python train.py --num_hidden_layers=14 --experts_per_token=1 --moe_layers=[2, 3, 4, 5, 6, 7, 8, 9, 10, 11, 12, 13] --normalize_top_k=false --balance_loss=0.000403 --learning_rate=0.00321 --max_steps=7358
Below are experts of layer 10 (counted from 0) of a mixture-of-experts language model. Rows are named up (a neuron's input weights, with its number) and show model dimensions 0-159. Each number is 128 + 32 x the weight over its row's rms, rounded and kept within 0 to 255.
Before each expert's rows: a language model's description of what the expert responds to. This comes from a sample of Wikipedia text that the model never trained on.

# expert 31
Digits in tables and coordinates. Later digits of numbers in coordinates, track times and table statistics, e.g. seconds in 34°2′53.14″, 62:16.
up2 [118 101 142  76 117 161 144 113  98 165 110 189 125 124 162 104  91  97 167 113 172 103 105 179 128 156 147 151  71  98 160 111  84 136  73 135 138 117 109 159 101 105 101  76 149 127  71 155  80 133 163 154 124 138 124 153 126 192  92 142 168 115 135 136 109  62 155  94 102 118 129 135 119 128 117 126 186 174 100  96 106  74  95  68 183 132  69  99 178 166 136 176 126  93 129 137 135 131 102 186 137 136 157 115 111 135  90 133 117  95  59 143  95  98 159 112 120 162 173 146 127 190 180 130 130  84 158 119  89 153 119 151  91 193 141  93  58 164 135 126 159 109 154 120 114 183  96  84  89  95 149 165 149 192  93 100 171 141 109 136]
up3 [112 150 138 165 126 151  71 146 135 105 149 101 131 133 118 166 104 147 129  78 114 146 126 119 114 150 150  98 125 132 125 157 158  74 142 131 102 104 149 145 158 178 126  97  56 153 174 128 135 186 134  91  70 138 152  57 162 117 151 138 131 130  90 167 143 140 173 174  98 122  94 189  86  79  76 120 126 127 118 133 115 148 124 153 100 181 137 113 130 158  94  76 113 178 185 197 123 139 163  67 116 104 133 129 126 178  95 168 146 126  54  72 150 141 168 127  87 170  65 111 177 202 131  90 138 124 175  69 128 187 118  99 127 147 102  84 124 118 142 175  59 142  83 116 127 101 103  80 142  87 139 136  99 140 139 125 137 103 168 104]
up4 [103 159 151 127 158 117 202 115 146 147 101  96 135 143 139  43 136 110 107 151 130 127 107 141 121 117 132 138 144 150 126 130 107 122  73  88 114 182  78  71  72 150 139 183 159 117 114  96 136 113 149 135 190  75 132 137 134 131 186 193 156 134 152  66 102 180 127 163  84 168 111 115 135 162 143  76 139 108 188  57 158 147 167 162 121 133 127 174  81 106 135 120 125 111  91  98  59 106 120  60 130 156 123 118  73 102 114 106 130 149 154 108 165 129 103 125 164  83 152  95  98 140 108 142 160 127  78 116  99 122 146  98 125  98 176  98 158  82 122 112 162 151 108  85 129 134  68 172 154  37 152 137  85 126 170 150 137 150 107 175]
up5 [146 144  92 136 142 174 188  88 145 142  98 184 141 156 121 150 156 139 144 132 142  95 138 125  60 138 136 135  91 127 133  72 102 178 151 149 110 111 180 134 116 104 117 135 172 134  42  79 117  84 128 140 119  78  69  92 108 166 129 144 109 143 214 145 167 116 175 126 132 124 113  78  85 175 107  84 112  88 174  75 133  91 158 168 107  91 108 145 141 132  94 115 153 138 153 144 116  90 109 152 162 130 136 165 168 147  76 187  72 144  81 127 142 132 149 115 168  90 173 183 178 112 154 103 131 120 159 129 147 110  99  66 163 100 197 113 140 130  52 114 126 134 108 142 112 168 134 108  99 150 107 144  84 188  95 145 107 178 129 146]
up6 [126 101  95  80 131 153 184 139  77 173  80 175 130  97 179 106 116  83 148 125 179  94  87 171 121 113 140 120  50 131 151 124  79 157 112 153 108 187  71 127  81  68 102 125 105  98  63 127 126 139 130 142  73 136  72 146 116 184 103 132 171  84 160 102 167 109  79 136 157 162 147 117 186 151 106 150 160 115 117 102 114 100 128 108 162 144  76 129 132 159 111 130 122  58 115  72 113 154 107 136 171  95 136 111  95 112 142 121 105 111  81 146  95  62 134 101 167 144 162  67 130 180 149  71 114 104 119  90 113 116 126 154 152 141 136 135  66 157 102 152 204  91 110 112 142 119  95 122 131 117 113 139 168 201 102 144 145 114 129 110]
up7 [126 111 131 113 155 182 201 209  91 156 141 139 120 145 149 157 100 120 138 122 114  71 125 120  57 144 121 128 103 106 143 110 148 150 157 124 113 176 185 129 140 140 158  81  35 120 167 173 136 140 186 119  68  85 115  62 101 176 173 111 137 119 149 195 101 145 123 142 155 106 172 146 135 123 126 154 109 134 155 140 113  58  95 179 104 142 140 146  82 147 138 166 124 120 218 161 162  99 144 128 187 116 149 170 109 130 100 130 144 143  47  66  50 109 154  95 147 126 109 144 163 126 100 108 113  92 132 116 100 148 153 156 152 107 113 125 101 131  55 145 135  76 119 128 156 113 141 118 132 133 124 133 148 137 122 177 121  65 138 116]

# expert 27
Digits in years. Individual digits inside numbers, mostly years after "19" or "20", e.g. 2010, 1985, plus some UTF-8 byte pieces.
up0 [153 124 122 106 121 168 152 135 128 166  73 154 145 103 177 112 141  92 126 126 142  82 112 149  71 133 170 149 123  95 128  62 162 158 153 163 147 163 101 197 162 125 133 168 117 141  92 131 126  81 179 141 116 168 118 130 146 160 160 134 164  59 140 104 151 116 142  94 184 150 123 141 139 151 153 109 128 171 140 104  88  90 116 132 194 119 137  65  90 118 142 154 156  87 164 141 113 130 103 142 143 150 127  78 159 107 154 142  90  53  72  99 130 118 153 151 118 130 109 131 121 162 180 109 186 109  99 107 144 147 154 159 131  78  78  78  63  89 129 139 160  49 114  74  95 152  88 167  87  47  84 194 146 123  92 131 116 116 105 106]
up1 [112 170  98  88 152 141 159 130 193 116 141 126 122  76 171  33 111  95 130 137 105  99  84 152 110 125 144 141 139 113 159 140  79 131  94 141 148 103 154 132  90 105 122 144  82 148 129 146 120 109  91  97 162 105 128 121  81 159 120 154 166 131 177  93  93 125  80 130 198 140 121  66 135 149 140  86 113 108 183 188  96 112 105 118 158 147  53 165 129  89 106 123 114 142 170 120  94 163  86  78 169 145 145 168 129  67 149  90 110 104  90 164 108 129  76 152  62  47  59 151  92 145 158 149 142 124 161  88 156 165 131 119 157 110 122  76 143 127  74 141 103  79  71 100 116 152  87 148 150 120 115 169  87 135 117  85 121 117 123 118]
up2 [149 163 201 139 107 121 143 110 129 128 137 145  97 147 129 141 121 122 111 135 162 137 117  97 142 192 115 153 128 117 112 123  99 155 114 110 120 189 191 127 168 138 131 110 139 147 122 112 150 157  87 170  93 187 162 136 100 100 128  71 129 117  96 152 163 149  90 137 138  82 149 148 222 125 139 145  83 160 127  85 110 126 182 175 198  95 160 150 106 173 152 212 199 109 138 181 115 102 164 126 105 136  84  98 148 140  83 125 157 113 116 135 147 152 162 172 165 182 188  82 133 133 123 116 123 136 159 102 135 162 193 197 144 130 120  88 155  45 149 174 108 149 125 113 111 110 153 140  95 127  99 100  96 185 123 174 162  92 104  91]
up3 [106 122  73 158 153 119 202 149 100 104 139  88 114 115 114 121 133 148 106 190 126 127 146 132 143  88 145 136 126 111 143 156 157  93 129 146  35 146 115 118  89 159  97 119 127 122 118 146 157  98 120 140 150  67 111 138 174 133 197  97 106 154 121  99  90 193  70 103 140 130  84  59 134 119 122 125  96  84 190  66 143 116 120 181  94 150 100 172  91 124 158 107 104 170 190 105  92 122  86 121 177 139 124 125  34 169 118  76 138 139  95  88 134 137 109  89 133 119 126 110 171  95 126 151 116 139  98  74 129  82 118  77 116  92 145 115 148 121 154 161 157 129 128 129 114 210 146 168 190 136 135 166  79  89 156 135 156  92 163 135]
up4 [129 141 130 125 119 165 135  83 148 113 113 155 173  99 151 129 147 120 149  80  96 110 146 120 111 104 188 133 120  76 107  39 101 164 168 132 162 125 113 130 143  89 111 148  81 118 114 119 141 161 153 116 118 128 109  71 135 144 110 139 144 140 177 120 153 173 112  90 194 185 110 135 134 139 154 142 150 181 126 123 114 116 167 148  83 108 116  82 180 101  64 128 148  90 147  87 108 196 160 129 164 194 121 100 155  78 102 103 134  97  87 166 138 150  84 159 130  94 131 136  90  87 131  97 174 114 124  89 141 161 126 141 155  44  61  86 105 134 103  74 140  60  95  76 120 136 141 126 114  90  89 103 133  64 140 112 163 103 114  41]
up5 [150 179 146 122 188 163 109 160 115 103 117 135 124 142 120 113 124  73 112 114 180 129 158 139 132  96 128 147 107  80 141 153 126  99 154  96 166 103  66  86 151 164 114 181 150 132 107 115 165  79  81  90 110 148 136 145 153 109 186 127 122 116 167  93  84 109  80 133 142 175  96 129  79 113 115 129 163 149 136  60 106 108  59 171 161 139 155 177  70 115 152 171 118 148 194  44 160  92 112  66 103 171 105 116 178 135 104 180 136  68 121 103 116 119  98  86  66 101 112 151 148 124 115 161 141 143 130 169 139 138 161  84 113 152 200  96  98 142 123 157  81 108  98 146 164 133 138 109 185 156 123 130 150  85 146 126 198 124 137 153]

# expert 11
Number-leading digits. First digit of a number after a space, parenthesis or dollar sign, in stats, coordinates, scores and tables, e.g. (1.32, $124, Pld.
up3 [ 93 124 140 153 101 123 107 111 129  88 119 103 116 147 139  80  97  71 122 159  92 129  38 159 130  92 128 165 130 104 147 132 160 105 152 127 146 139 139  88 128 109 210 193 156 127 110  97 166  92 124 113 135 100 159 115 116 115 173 200  83  69 159 121 139 150  97 146 144 144  78 124 168 181 142 104 134 166 175 149 111 132 166 135 145 144  97 117 145  79 179 220 120 101 101 128  90  91 104 179  93 155  85 143 155 107 144 214  50 130 151 170 125 135 133 179 105 143 103 121 116 109 161 178 144 117 114 122  69 155 132 148 149  76 113 143 128 121 137 158 150  93 119 125 123 146 142 160 115 179  74 119 112 125 160 135 215 160 107 171]
up4 [125  88 144 136 132 149 100 116 173 110 119 168 161 160 146 105 133 155 127 106 157 166  88 120 121 172 105 120  99 127 130 156 122 153 124 126  61 138 175  92 123 132 150 151 157 172 104  80  38 111 132 103 109 158 102 121 168 178 138 154 146  84 117 135 166 105  65 117 141 162 124 219 187 112 148 127 101 129 103 131 118 136 174 146 129  96 138 127  91  95 122  64  92  97 107 131 118 101 102 167  98 132 186  41 130 162 129 221 131 163 155  78  97 164 116 153 114 173 104 122 146 132 181 143 116 112 182  41 143 102 100 122 125 104  95 105 181 144 155 152 138 176 124 128  95 165 105  86 103 139 105 123 116 146 213 154 102 118 146 146]
up5 [ 87 152 127  95 129 156 136  92  98 163  74 156 118  76 163  76 112 132 132 128 100 133  70 177 104 143 152 115  74 128 135  94 112 148  93 121 107 199 162 121  59 109 128 140 169 112  98  93  57 111 187 130 176 122  81 135  90 147  75 103 181 127 108 129 166  52  85  98 116  87 102 139 160  82 111 145 142 127 127 161 100 127 137  92 106 126  79 182 113 131 154 100 106  67 128  97  82 153  98 100 176 161  95 115  69 160 147 132  95 178 150 156 114 113 125 106 118  75 212 141 122 168 132 102  73 104 141 129  66 116  89  96  94 129 126 115  99 103 127 113 157  98  84  91 143 112 121  70 158 133 142 157 108 163 171 124 155 144 114 145]
up6 [ 55 124  97 115 130 131 161 141  95 185 118  96  93  42 122 115  88 127 113 153 101 146 127 155 114 126 116 115 118 146 145  75 183 200 107 131  94 182 113 142  97 114 127 180 161 126 111 151  79  84 126 132 202 133 117 172  46  89 146 173 158 113 145 120 136 107  83 100  99 100  89 168 175 124 162 121 157 129 129 118 155 106 129 134 200 125  88 121 143 115 135 168 111  59  94  63  64 189  72 162 119 118 109 118  88 192 115  92 118 104 111 178  80 102 104 148 130  97 100 130 101 119 127 144 120 129  91 126  98  89 108  47 109 148 135 161 111 154 137 151 152  53 128 105 168 130 146 151 128 117 130 127 126 109 140 153 131 154 144 171]
up7 [146 135 134 122 111 172 195 135 134 196 137  83 126  72 137 127 127 135 136 120 128 103 128 118 133 110 138 144 146 131 121  62 164 171 160 154  59 138 140 125 159 149 123 115 140 128 112 125 151 139 143  88 138 103  60 112 154 134 190 118 120 153 194  76 106 191  95 106 144 149 131 125 123 153 118 115 109  61 119 107 119 146 220 144 118  65 147 164 132 241 116 135 163 134 136 201 108 193 143 102 122 116 130 136  45 121 201 129 151 106 109 151 153 124 112 155 112 113 143  91 148 108 114 123 163 125  89 117 178  95 144 144 207  91 124  92 136  85 154 108 162  84 106 128 114 139 146 155 128  87  97 111 184 120 123 127  85  87 138  81]
up8 [105 105  91 130 136 134  98 133 166 142 138 164 167 128 130 147  72 208 143 137 113  83 139 126 160  99 130 130 124 140 131  72 117  96 144 171 174 100 101 130 103 125 130  79 123 125 134  83 127 159 133 140 189  46 101 155 170 163 149 105 111  83  95 129 136 111  58 152 175 168  52 108 162 150 138 119 112 145 136  73  61 148 103 116 109 200 132 122 169 158 112 170 129  79  63 116 147 117 101  67 156  80 148 124 140 165 108 114 156 138 110 105 133 130 109 119 150 128  77  95 156 146 190 146 130 123  98  98 119 106  99 127 214 193 113 131 116 119 148 149 147 133 135 141  67 139 134 134 134  87 179 158 168 164 103 119 103 201 122 191]